From a checkpoint of a small mixture-of-experts model trained on Wikipedia.
Size: 9 layers, width 96, vocabulary 16384.
Below are experts of layer 4 (counted from 0) of a mixture-of-experts language model. Rows are named router (the router's row for the expert), gate (a neuron's input weights, with its number), up (a neuron's input weights, with its number), down (a neuron's output weights, with its number) and show model dimensions 0-95. Each number is 128 + 32 x the weight over its row's rms, rounded and kept within 0 to 255.
Before each expert's rows: "mostly gets" lists some tokens that are sent to it at least half of the time; "comes before" lists some tokens at least twice as common just after its tokens as in all text. This comes from a sample of Wikipedia text that the model never trained on. Tokens count by the router's weight.

# expert 1
mostly gets: " named", " joined", " called", " appointed", " served", " worked"
comes before: " the", " a", " by", " in", " as", " to"
router [ 77 100 134 112 121 100 124  87 112 162  89 148 192  60 119 146 200 140  79 129 112 145  88 129 125 150 145 125 144 130 122 110 129 150 148 155 131 148 121 106 116  97 135 167  94 120  74 105 101  90 156 101 124 150 144  81 172  89 128 176 132 163 130 147 168 200 111  67 116 140 157  82 137 138 170  96 197 195 173 160  71 113 136  94 133  94 139 154 162 123 102 117 117 112  86 193]
gate2 [102 131 136 130 146 159 110 168 153  69  92 119 215 149 134 174 146 154  98  98 132 135 141  99 167 192 139 175 180 104 117  85 101  93 142 142 143 128 135 121  80  63 174 138  73 169 123  84 106 103  98 108  90  69 135 141 162 132 121 104 120 118 176 141 160 126 159 140 137 158 162 141 153 120 123 173 124 116 142 181 160  78 115 121  93 156 199 155 181 113 131 120  67 132  80 151]
up2 [115 113 173 136 110 121 116 112  74  98 110 202  83 133  81  92 200  65 151 102 155  85 149 140 118 105  99 100  94 125 210  95  85 109  90 136 156 142 141 172 137 129 148 162 122  92 143 132  99 177 148 123 220 159  95 118 118 107 143 116 116  86 152 111 140 125 135 132  79 184  76  98 184 114 122 116 163 131 139 180 134 164  88 114 159 119 113 124  74 122 149 117 104 103 131  91]
down2 [114  86  87  75 142 126 136  72 124 107 146 120  79 209  96  94 115 106 141 140 149 155 227 148 139 144  94 134 137 134 105 155 140  93  94 134 151  95 106 133 141 118 131 188 128 150 156 106  59 153  94 214  90  97 136  91 123 161 136 167 140 117  78 119 140 108 111 172 100 150  76 144 117 164  65 157 129  93 166 129 134 138 168 146 172 113 164 142 189 133 144 130  99 127 109  99]
gate3 [101 153 160 111 114 142 125  84 141 160 157 195 178 114 152  91 169 139 133  63 180  79 125 112 135 105 130 133  85 128 166 130 135 113 153  87  64 123  63 124 121 188 179 102  84  67 110 142 130 148 167 156 147 148 131 109 177 109 124 120 148 136 148  97 114 165 176 100  95 154 129 112 141 131  89 198 121  96  46 131 123  80 106 184 156 106 124 157  88 163 115 145 127 159 112 158]
up3 [194  98  98 126 149 159 127 102 115 163 110  88 149 142 114 197 101 152 116 177 188 171 145 101 170 139 101 114 135 143 102 134 173 104 130 134 132 113 118 112 128 141 109  91 141 167 146 130  91 161 127 112 165 105 150 126 130 122 100 176 177  93 107  91 160 105  53 112 138  95 156 139  92 147 163 129 155 168 193 149 151 232 114 104  83 170 139  58 124 162 151  95 131 168 130  93]
down3 [146 110 152  83 118 101 121 167 169 176 112 170 133 130 105  81 146 103 152 166 102  71 147 122 168  89 122 146 156 157 140 168 162 119  94 125 174 124 145 170 184 136 134 142 176 138 146 140 132 113 123 140 187 114  88 108  82 207  59 175  87 124  83 155 127 155 126  78 110 142  49 135 187  97 144 135 174 123 139 146 144 154 148 109 158 136 148 153 145 122  91 207 147 158  98 127]

# expert 72
mostly gets: " front", " anniversary", " coast", " intersection", " birthday", " establishment"
comes before: " of", ".", ",", " with", " for", "'s"
router [ 96 158 132 140 152 137 153 181 143 144 132 107 162 107 107  68 182 107 156 148  80  64  69 152  42 138 146  93  92 159 130 127 145 150  92 160 151 102  73 116  60 163 125 132  75  95 172 163 107 120 168 121 145 159  86 132 158 154 149 140 173 123 169 109 112  94 182  97 132 102 107 150 117 133 144  84 154 135 122 105 149 112  83 116 107  96 117 114 181 156 168 182 107  75 141 101]
gate0 [ 93 160 126 146 121 133 100 144 133 125 120 161 203 127 132 116 158 131 122  91  88 114 146 110 114 108 115  97 135  69 164 111 209 137 154 144 156  86 156 127  68 132  82 118 141 110 158 141 183 171  43 132 159 150 126 171  87 145 129  97 109 160 143 109  90  90 125 133 103 171 179 166 160 181 139 129  88 104 144 140  50 140 129 151 142 134 111 144 140 156 150 140  56  97  49 138]
up0 [137 163 170 162 157 144 190 184 122  82 112 122 137 111 121  95 147 126 160  88  46 140 123  78 131 164 161  86 115 122  81 143 118 148  98 128 148 128 104 101  82 105 123 156 116 131 121 153 187  74  68 177 196 125 165 112 121 216 132 146  83 137 117 124  99  94 181 131 121 149 112 119  85 169 144 157 189 115 178 101  98 127  67 141 125 110  96 106 163 125 156 137 137 119 127 140]
down0 [109 119 114 117 129 132 125  95 148 122 165 142 163 168 130 149 209 119 162 157 102 115  89 173  86 175  99  88 129 141 111 145 121  95 137 187 142 105 205 142  77 123 159 144  78 139 137 162 164 163 120 139 184 169 103 120 108 175 196 103 165 131 117 105 116 111  78 131 124 155 140 111 132 124 103 183  95 156 103  65 109 106 112 145 171  39 169  88 111 170 138 132 120  87 132  96]
gate1 [113 163  68 124 144 144 150 173 141 155 134  98 189 159  83 136 118 117 134 142 109 149 142 132  82 164 156 133 112  99  81 107 194 116  77 124 122 124 166 116 130 154  90  91 124 130 189 109 126 122 134  55  79 103 119 223 145 150  68 152 135 198 154 137  75 111 133 114 148 104 126 151 114 140 116  94 128  87 147 155 127 110 163  79 151  94 178 182 101  72  83 122 156 117 113 120]
up1 [ 69 161 110 114 138 147 161 165 168 124 149 133 184 163 143 143 135 210 144 171 111 101 166  99 100 161 129 105 124 101 138  60 172 102 107 122  97 139 144 183 119 186 104 114 138 159 156  86  94  93 175 174 123 123 127 156  96 145  57 133 109 128 154  73 174 123 149  59 122 118  94 126 128 165  83 150 150 125  99  81 159 119 194 124 118 116  95 120  65 111 116 122 158  87 103 136]
down1 [136 140  71 149 149 149  85  80 128 168 154 143 151 116  76 120 153 180 168 158 113 135 159 140 152 156 141  56 122 126 167 121 115 102 120 153 120 117 189 134  66 112 125 194 145 180 155 137 196 200 136 165 152 156 112 134 141  86 134 146 107 110 132  78 159 166  95 116 167 143 141  86 137 128 110 172  77 143 101 151 157  97 154 100 198  92 179 131 102 128 142 116 112 133 104  66]

# expert 76
mostly gets: "==S", "==History==", "==M", "==L", "==B", "Location"
comes before: "|", "-", "\n", "=", "The", "=="
router [ 90 129 117  86 100  97 112 162 121 163  84  83  91  94 164  92 195 135 162  85 143 165 149 148 131 130 136 109 153 115  95 115 134 126 110 106 165 161  77 179 117 104 185  98 117 129 176 158 107 132  99 113 150  85  83 145  75 142 196 107 103 157 158 111  84 134 170 162 117 178  97 134 104 100 126 136 175 121 145 136 153  97 165 133 144 172  85 169 105 167  64 182 112 165 102  76]
gate0 [ 93 103  94 150 122 156  93 139 137 167  67  89  91 146 114 128 116  90 163 104 130 162 101 110 138  96 135 113 176 162 137 182 112 162 145 120 195 145 121 118 100 186 124 163 139 144 161 144  84 151 144 133 144 118 137 105  68 179 141 111 122 164  73 139 146 158 150 139  95 131 126 114  73 141  54 163  76 143 197 126  31 160 123 135 106 171  78 144 140 148 132 121 101  88 178 141]
up0 [ 84 176 171 170 177 107 175 115 136  96 167 146 153 173 181 162 134 111 168 119 118  94 177 188  82 154 223 175 146  52 114 152 148 104 121 137 112 168 121 126  60 143 146 148 165 123 104 120 168 155 108 154 123 116 136 159 106 124 128 108 128 111 146 132 172  92 116 151  79 156 101 115 107  74  73 101  91 122 142  89 140 160 142 134 111 129 137 123 139 186 127  84 138 163 132  79]
down0 [104 172 105 135 203 122 129 121 113 139 130 103 164  77 133 159  99  63 123 110 107 149 123  63 125 136 138 118 130 126 128 182  98 150 130 201 101  99 152  92 110 102 106 185  95 111 108 118 121 132 105  81  90  50 128 102 137 145  67 126  78 117 153  87 110 161 139 103 118  70 141 173 118 125  91 109 140 118 202 160 145 124  93 144  93 135 125  76 139 132 138 142 161 147 218 157]
gate1 [ 60 101 110 155 115 139 130 146 134 113  93 131  84 154 155 144  88 186 101 141 128 122  97 188  75 123 108  96  80 143 163  60  97 125 134 112  89 122 123 173 149 197 158  90 159  92 144 139 133 126 104 120 133 139 158 131 144  40  94 143  76  99 144 104 177 113 118  46  95 176 105 147 197 146 126 107 117 129 124 169 143  99 146  74 147 136 158 173 120  95 145 143 131 115  86 148]
up1 [202 166 104 133 167 106 121  80 168 148 141 148 178 103 142  96 148  83 125 133 133 122 104  62 125  71 141 131 172 136 163 193 146 177 111 180 130 135 141 104 154  94 117 162 114  97 127  96 109 130 179  61  90 115 123 160  99 135 139 140 193 122  97 137  72 178 159 182 161  83 131 121  80 115 112 170 142  67 140 109  83 163 112 176 105  97 129 101 161 143 112 140 134 124 119  95]
down1 [116  83 186 145 116 170 133 150 136 155 152 187 113  87 102 153 142 161 108 126 130  97 160 181  79  82  99 110 153 157 107 178 103 131  80 132 109  90 155  97 126 117 141 143 110  89 125  95  99  80 168 148 154 151 144 101 113 104 149  84 147 147 195 128 177 128  97  86 170 108 143 162 199  90  97 138 154  68  93 162 146  88 137 148  88 121 199 164  89 141 129 118 186 131 156 152]

# expert 64
mostly gets: " from", " during", " Born:", " between", " within", " on"
comes before: " the", " a", " his", " their", " this", " an"
router [131  98 158 109 131 132 191 117  87 108  89 131 173  71  95 173 121  54  77 143 109 112  85 122 126 156 142 179 138 131 130  75 100 126 140 100 137 163 167 155 121 201 146 142 194 130 161 115 162  95 149 102 208 102 179 158 119  95 146 165 143  89 147 127 146 150 172 133 110 131 108  95  78 100 129 115 172 133 135 154  80 102  85 144 105  97  97 148 145 103 109 164  93 177  85 129]
gate0 [ 83  98 115 188 146 169 165  91 136 168 140 130 138 137 147 108 123 165 135 233 191 111 173 140 144  81 152 168 160 150 142 149 196 104  93 154  50  86  93 171 107 168 122 143 119 117 110 145 142 108 148 135 114 141 139 103 147 193 127  97  77 105 100 120 149 113 174 139  87 154 146 148 131 168 104 148 115 124 147 142 139 146 147 176 119 151 162 185  93 132 125 154 170 171 109 174]
up0 [155  60  61  71 139  95  77  66 119 131 146 146 103 100 112 152 113 141 161 125  92 132 192 136  80 137  62 123  53 109  98 179  87 147 138 134 145 193 105 124 119 122  97 108  96 102 178 114  78 147 111 130 128 143 145 135 140  95 113  98 136 154 104  75  87 148  62 104 137 181 115 149 148  76 112 125 129 143  93 109  82 152 125  69 154 161 176 107 139 125 104 126 103 135 106 117]
down0 [117 170 158  66 141  56  82 176 141 115 150 200 133 125 139 131 165 145 166 119  79 147 157 128 114 109 124 150 146 114 112 132  46 159 143 133 142 115 108 205 122 104 124 173 161 151 128 129 128 111 110 137 113  63 105 115 131  59 143 175 150 163 119 147 176 104 117 126 138  58  99  92  70  91 122  76 107 132 166 148 125 160 128 119 132 114 164  74  99 123 179 126  79  91 134 149]
gate1 [ 87 150  65 113  86  96 164 110 147 106 152 184 122 147 111 167  69  95 158 141 149 104 130 106 152 171 111 110 137 128 102 129 154  57 122 129 175 135 132 151  89 104 109 158 160 135 120 107  56 106  31 146 133 190 142 143 144 183 154 134  56 131  65 158 127 164 169 117 133 152 117 107 128 131 119 180 117 129  93 114 128 130 117 122 111 119 132  65 142 170 127  72  78 135 126  84]
up1 [126  74 185  94 136 192 126 152 115  92 165 119 115 138 141 118 150 135 133 149 114 117 129 114 134 157 122 181  47 139 112 136 119 128 119 104 101 114 143 151 117 175 143 165 109 148 134 167 166 135 132 121 132  28 101 146 112 101  91 100 161 137 161 153 142  70  84 154 147 141 101 164 129  70 137  84 161 104 115 110 147 120 111  73  96 180 151 159  66  94 153 233 126 143 123 162]
down1 [127 101 118 155 102 115  97 134  85 168  87 144 115 143 156 159 121 115 136 181  94 147 130 184 132 108 162 174 130 143 153 158 193 105 173 160 104 123 107 116  92  99 116 108 131 169 109 170 175 189 133 114 122 160 192 175 114 180 113  85 183 117  86 150 171 187  96 159 114 169 121 182 151 143  87 169  90 129 125  71 114 143 173 145 116 121  51 117 119 104 113 152 145 124  92 170]

# expert 75
mostly gets: " would", " before", " to", " through", " may", " after"
comes before: " the", " a", " be", " his", " have", " been"
router [141 190 144 132  89 137  65 102  96 131 138 161 149 101 124 114 141 138 118 107  91 127  58  79 141 116  98 142 169 128 136 103  96 159 153  86 121 145 173 148 133 134 172 130 222 111 194 132 139 149 137 144 163 102 148  80 119 132 166 135 167 138 184 207  75 173 140 154  83 139 126 106 111 146 141  72 129 144 112 130  55 138  87  91 166  92 141 131  87 148 112 170 116 121  84 131]
gate0 [106  98  87 106 139 129 138 147 124  97 189 161 172 154  77 135 168 151 175 111 138 174 118  95 141 144 152 126 110 191 104 113 135 120 202 136 160 126 145 117 136  93 104 138 130 211 104  83 139 161 134 138 157 112 144  84 108  93  90 149 148 116 123 166 129  92 163 120 182 177 206 136 128 159 126 119  87 182 185  95 118 104  61 132 136 119 115 117  83 159 169  73 109  87 119 155]
up0 [139 153 112 173  71 144 118  97  76 154 116 128 141 164 126  72 148 155 102 131 169 146 124 118  96 105 124 143  67 125 131 152 123  81 218 139 122 127 161 140 126 152 101 101 121 188 148 126 116 179 104 143 141 102 118 121 164 109  39 110 104  87  71 126 103  59 132 130 138  95 154 110 138 101 167  78 132 111 103 102 181 134 139 151 126 162  67  76  88 124 168 174 121 181 160 108]
down0 [153 112 109 130  97 152  98 197  84 134 131 163 132 103  94  76 133 155 152 168 146 146 141 124  80 142 166 135  55 145 161 147 135 167 158 120 156 172 145 121 149 142 147 121  84 109 159 159 148 148 166  88  64 133  70 149 146  88 169 140 125 133 139 154  84 187 124 141 185  87 165  56 119 110  99 117  87 142 143 125 106 112 129  80 147 173 119  99 124  58 109 174 158  70 167 115]
gate1 [137  98  97 149 110 141 137 102 105 108 141  83  81  87  97 123  82  71 101 163 114 137 104 150  91 106 166 193 156 114 114 127 110 103  13 124 191 122  90 161 117 120  63 113  98  80 142 135 127 113 202  92 119 173 155 130 155  80 136 104 165  97 174 123 104 141 107 122 133  87 109 137 123 160 116 123 106 113  88 110  91 121 125 112 152  78 156 199 127  94 101 119 136 162  94 146]
up1 [128 122 164  89 186 150 114  90 130 118 163  96 123 131 122  85 133 140 111 160 107 143 146 117 103 135 151  88 125 163 162 140 125 112 132  99 108 134  73 141  56 195 109 179 114 111 171 195 157  62  92  56 126  81 144  95 105  85 152 143 207 122 154 140 112 112 110 171 153 148 116  90 148 119 127  99 149  97 117 111 114 128 105  95 117 144  95 207 171 124 188 141 101 116 187 126]
down1 [177 126  95 120  85 164 112 112 195 145 119 153 129 124 140 120 106 155 138 143 161  96 169 112 143 136  84 126 171  84 143  72 144 163 140  66 106 181 167 143 142 136 162 121 217 142 100 153 162 138 171 144 209 159 145 154 135 156 103 183  79 132 104 110 176 141 117  97 116 102 108 115  62 126 153 163 112 131 135 153 140 193 143 120 145  82 174 127 133  83 157  94  74 118 102 137]

# expert 35
mostly gets: " career==", " life==", "==Career==", "==History==", "==Biography==", "He"
comes before: "\n", "The", "In", "==", "===", "On"
router [ 67 132  95 120  80 132 171 161 135 131 134 133 104 161 151  90 120  43 164 110 146 138 126 158 150 107 163 170 173 137 141 126 163 137 135 169 133 125 109 138 130 165 151  87  72 166 175 109 123 102 121 147 128 165 125 152  95 167 164 118 103 148  59 152 164 166 125 136 127 144 112  73 103 120 111 178 132 117 136  99 126 165 119 132 145 231  90 116 124 177 118  80  54 174 108  77]
gate10 [126 166 202 150 131 109  65 125 100 127 141 132 144 122  92 204 156 162  92 160 147 132 106 116 163 168 131  46 130 130 151  77 115 185 144 158 138 111 118 107 126 126 139 179 143 124 143 187 125 120 157 155 199 113 129  89 149  88 112 168 154 114 153 104 142 117 112  91 128  42 177 150 107 186 110  99 147 134 119  94 179 122 136 167 133 115 131 115 146 128 161 186 195 133 145 153]
up10 [113 112  78 155 130 121 138 124 153 126 167  76 135 164 142  81 113 130 131 122 104 100 141 198  73 149  73 146 124  85 145 173 111  85 172  96 125 141 162  93 147 106  92 100 117  63  99 108 122 121 113 159  67 143 118 190  82 172 119  86  86 164 158 112 110 156 110 195 116 212 113 122 163  89 120 155 123 146 188 161  89 111  98  74 126 128 110 106 158  88 107 120 116 127 148 100]
down10 [171  97  81 123 145 114 168 127 179 129 115 110 154 187 163 119 118  91 126 115 118 130 139  84 115 162 132 148 137  90  70  99 152 171 143  71 183 193  74 129 114 122 150  81 105 164  97 145 153 158  99 123 111 210 132 173 177 130 109 142  95 126  72 171  90 174 164 155  73 144 148 162 157  92 125 124 139 109 109 173  84 123 111 146 127 130 126 121 157 128  82 119 117  58 176 108]
gate11 [156  99 110  82 149 106 110 139 151 117 113 119 140 155 154 142 124 112 190 141 151 143 174  85 148 120 122 124  87  95 151 152  96  52 125 139 135 166 186 143 137  56 112  99 137 143 121 125  84 105 109 132 120 149 114  97  70 211 183  65 151 129 137 150 119 182  78 162  96 105 153 143  98 107 112  96  52 111 137 113  78 195 115 119 160 105 113  75 114  69 121 148 130 112 160 115]
up11 [166  79 120  99 113 157 104 114 101 136 168 163 127  91 113 116 163  82  97 121 171 141  69 177 148 107 144 134 116 157 124 198 107 161  91 116 163 134 108 123  76 126 168 159  59 166 127 116 151  87 110 107 151 119  97 123 162  77 157 127 125 124 155 148  68 151 123 104 168 173  72 124 111  92 165 121 137 162  36 116 120  99 167 147  84 153 140 122  77 164 112 126  65 112 150  84]
down11 [145 122 166 129  81  62  95 149 141 124 109 119 123  77  94 134 142 118 163 103 116  97 150 153 114 145 132  65  99 163  98 123 159 105 101  88 153  96 131 139 140 173 126 183 114 137 202 154 133 141 133 164 151 148 100 137 116 112  88  92 102 189  80 131  36  91 109 161 171 137  47 113 121  98 186 124  93 100 150 157  80  70 135  57 128 140 156 145 120 124 156 151 143 124 134 112]

# expert 21
mostly gets: " led", " moved", " took", " joined", " gave", " tells"
comes before: " to", " the", " a", " him", " by", " from"
router [ 61 129 115  98  96  71 109 162  90 162  87 122 108 126  69 175 199 119  97 147 108 127  89 151  91 109 105 117 129 180 159 152 123 108 139 158 103 172 153 143 161 102 106 144 125 138 109 117 154 141 123  60  93  89 199 131 124 150 173 142 150  82 157 169 162 180 139 134  80 154 131 123 167 123 112  98 133 144 168 105  82  94  96 116 167  75  88  96 101 126  81 172 165  85 118 125]
gate2 [ 90 110  71 189  91  87 123 100 116 133 103 152  91  89 142 102 175  81 142 174 121 127 116 126 201 161  94 164  57 135 109 119 164  95 142 109 105 109 129 116 141  90 132 149 138 149 125 132  28 168 130 158 130 155  77 138 101  99 114 109 121 138  75 118 107 159 141 115 129 171 149 200 117 102 167 111 132 143 152 200 177 184 118 131  99 161 117 154 103 167 152 170 143 109 114 139]
up2 [135 106 132 133  87  53 145 145 111 153 110 132  89 109 129 172 155 146 125 113 135 144 121 105 154 123 126 105 100 125  97 102 146  47 113 118 148 139 198 109 135 117 167 128 186 148 139 133  46 140  95 140 117 178 106 115 161 115 148 131 174 177 125 158 138 177 134 146 105 193 236 146 123 157 150 138 125 140 221 131 143 151 153 164 111 143  88 129 122 117 152 137 101  58 122 154]
down2 [105 105  71 146 156  33 136 121 126 147 147 124  89 139  54  98 110 124 123 135 121 104 100 179  99  50 161 121  93 151  59 151  79  93 127 147 113 153 152 123 121  85 160 156 135 116 148  57  99 116  82 102 135 146 107 141 132  76 163 147 124 151 123 161 101 112 162 106 142 186 107  87  96 183 170 149 135 121 129  70  96 164 157 151 132 113 147 143 157 109 177 138 125 133 119  66]
gate3 [ 93 137 207 176 108 150 184 113 191  99 148 143  97 168 144  64  83  60 168 159 114  94 137 119 143 111  55  76  73 188 168 121 160 139  92 144 145 111  93 175 141 138  73 129  82  93 174 100 146 116 116 118 131  79  84 152 133 114 114 107 181 142 135 163 134 136 134 150 142 114 103 122  89 146 112 115 157  98 105  95 119 113 133 123  91 129  71  94 149 118 148 119 150  92 103 123]
up3 [105 133  64  81 152 178 112 132 133 116 167 100 135 125 133 133 105 159  88  92 115 106 145 160  86 168 197 137 138  85 114 173 132  53  88 122 100 146 122  98 131 164 126  80 121 117 178 154  99  33 119  87 133 181 190 119  89 137 164 144 116 128 131 111 104  96 128 128 141 125 100 145 152 135 153 170  95  80 173 145 122 140 155 148 101 169 166 198 159 150 110 116 184 136  93 147]
down3 [166 141 109 156 109 192 103  78  98 149 133 135 130 131  72 101  91 119 169 124 145 124 174 149 163 100 136 143 105 139  89 176 100 141 129 126 127 124 151 170  87 114 137 114 136 100 182 109  78 107 127 175  96 126 157 142 120 110 110 123 113 181  53  84  52 167 127 136 145  69 132 140 155 112 179  89  86  52 137 171 132 174 168 108 119 149  74 139 135 151  97 152  88 169 156 174]

# expert 23
mostly gets: " member", " footballer", " president", " coach", "ologist", " author"
comes before: " of", " and", " in", " for", ".", ","
router [147 123  76  84 168 129 154 110 106 173  97 100 175 149 107 189 154  93  74 125 146 103 124 147 147  88  92 128 155 104  95 128 195 142 167 155 159 110 121 149  88 139 131 155  89 125 190 126 134 130 125  98 125 192 104 152 179  78 106 140  66 173 134 144 169  76 103  61 123 127 173 166 138 143 172 163 113 145 136 165 136 193  83 159  74 115 136 115 129 141 132 115  93  92 113 161]
gate3 [ 74 128 113 137 140 113 155 162 109 187 135 137 121  98 132 149 139 124 145 102 181 142 202 169 101  81 121 133  69 149 134 134  85 134  77 122 141 175 186 139 113 170 143  87 159 121 126 132  98 135 114 179 162 115 119  94  91 220 118 214 159 153 132  88 151  96 134 144  87  93 136 120 130 107 102 148  89  94 119  84 132 171 139  57 170 170 102 109 161 124 134 131 176 134 104 119]
up3 [136 125 165 108 150 122 133 130 106 146 130 159 130 183 108 141 152 207 113 143 167 154 161 107 152 222  89 139 133  97  61 128 115 106 132 138  91 120 113 165 124 150 201 140 132 165 132 142 149  96 107 161 173 108 130 176  99 119  73 162 105 115 147  60 128 128 135  75 135 107 153 145 185 125 109 157  89 170  83 169 181 108 167 113 163 148 199 116  94  95 113 128 162 114 112  90]
down3 [ 93 127 203 176  84 155 107 139  92 160 163 110  70 136 102 177 108 125 158 136 135  98 148 114 133 121 172 129 138 109  87 170 104 153 118 163 152 114  98 113 125 143  84 155  76 178 145 174 159  99 130 146 156 139 120 151 151  78  97 163  79 141 174 131  85  80  94 115 102 116 206 118 123 140 162 108 135 112 111 156  70  77  49  71 158 116 101 129  95 141 118 125 142 132 167 177]
gate4 [193 103 119 113 124 118 162 128 140 178 165 153  91 150 132 141  75 137 108 160 101 161  90 115 125 139  36 108  50 125  63 126 147 158 107 126 134 125  95 130 100 168  68 149 128 173  96 131  92  72 109 162 109 129  93  92 136 113 121 123 176 153 147 121 127 162 114  72 174  92 111 138 128 149 142 109 114  96 178 146 111 138 140  79  95 132 117 197 199 194 120 146  98 132 125 124]
up4 [162 113 112  94  95 112 104 168  66 174 113 161 136 101 122 181 134 113  93 119 149 116  94 110  80 162  65 107  81 110  91  83 103 204 146 132 155 101 103 101  41  97 171 122 109 100  91 169 107  95 144 121 125 176  82 149  84 111 148 159  93 145 145 155 160 135 190  86 107  68 114 122 144 110 147  81 138 164  82 112  95 117 128 119 104 119 123 166 151 115 121 136  68 130 119  96]
down4 [193 152 145 105  85 127 129 176 147 189 146 128 166 121 147 165 143 115 141 118 123 127  70 126 124 148  96 129  91 143 179 136 166 120 162 149 115 141  47 118 136 114  92 141 144 114 103 126 102 130  99  92 102 129 112 115  82  78 152  99  68 116 142 139 161 112  73 115  84 108 164 163 104 164 243 107 162 179 111 134 163 104 102 136  79 109  95 138  88 171 109 185 135  97 151 123]

# expert 38
mostly gets: " plan", " business", " contract", " farm", " student", " room"
comes before: "s.", "s,", "s", ".", " of", ","
router [122 146  73  97 124  91 135 126 177 141 148 123 185 112 117 124 112 128 128 134  96 109 178 169 110 165 113 150 142 155 174 108 150 101 131 153 137 127  91 115  81  86  86 120  77 147 157 184 133 133  93 113 103 176  82 169 154  85  75 137  73 139 154 148  98  76 100 170  84  91 105 194 107  91 184 158  57 143 154 120 105 125 135  76 126 134 107 107 165 123 154 134 161  68  98  83]
gate0 [153 130  95 117 128 170  86  74 162  87 129 129 165 167 167 159 148 126 159 114 121 137 158 130  76 112 148 144 137 178 158 128 124 131 106 106  64  92 145 112  90 141 146 134 128 107 119 165  61 147 140 151 132 126 123  74 107 118 147 162 154 134 157  74  56 106 191 149 103 112  94 152 110 141 123 137 109 146 153 160 115 162  77 153  89 120  97 174 205 212 207 106  91 118 148 118]
up0 [136 151 156 113 130 142 130 111 150 100 171 133 165 118 136 105 159 194 175 179 120 164 135 142 130  39 154 145 164 164 178  96 139 153 126 113  87  98 168 137  99 125 120  88 186 112 139 174 202 140 143  81 143  93 144 168 160  99 115 104 116  95  91 106  99 112 179 175 118 155  87 119 113 114 127 185 114 140 137 144 143 122 114  93 104  80 129 123 158 148 217  81 102 121  81  86]
down0 [130 173 133  63 117 143  97 109 119 111 160 155 163 159 129 142 143  94 141 125 137 167 130 132  88 110  77 148 106 165 164  52 142 116 136  82  50 122 117 101 161 110 110 106 148 174 165 102 170 144 107 106 181 134 123 182 146 177 155  96  74 124 127 151 180 143 106 164 102 109 164 133  91 100 149 178 120 127 124 159 106 159  80  51  95 179 102 128 104  74 165 117 138 132 183 139]
gate1 [168 148 141 131  71  99  87 167  44 107 115 131 151 129 113 182 125 108 129  89 157 128 134 127  71 182 119  94  91 109 101 108 118 153 183 116 165 122 171 143 142 166 105 186  96 131 110 157 146 135 135 138 112 120 104 179 133 126 150 127  98 162  41 125 132 147 214 155 148 133 154 158  70  99 112 118 126 130  52  75 135 159 148 120  87 165 140 113  79 162  94 154 105 151 125 135]
up1 [ 85 106 134 115 139 147 133 139 145 160  62 127 154 146  96 174  99 193  83  44  61 130 148 119 132 114 124 130 135  99 167 108 123 174 137  66 103 144  93  86  86 172 170  95 134 114  85 154 120 121 152  99 129 151 116 132 129 130  99 216 146 110 154  90 104 128  34 157 155 145 131  89 129 104 137 105 111 139 175 106  87 157 147 126  95  70 120 119 107 127 147  95 143 130  74 103]
down1 [151 148 121 132 135 187  91  87 180 127 150  98 148 141 160 139 140 168 150 127 172  58 188 107 171 150 147 193 136  90 120  82 127 100 110 102 127 143 178 118 115 109 187 119  73 100 193 149 175 131 102 184  79 135 148 151 135 145 163  90 117 150  98 119 182  90 154 125 170 110 160 133 144  83 126 187 116 135 111  94 127  98 128 139  88 157 154 152  74 162 124 151 107 152  90  75]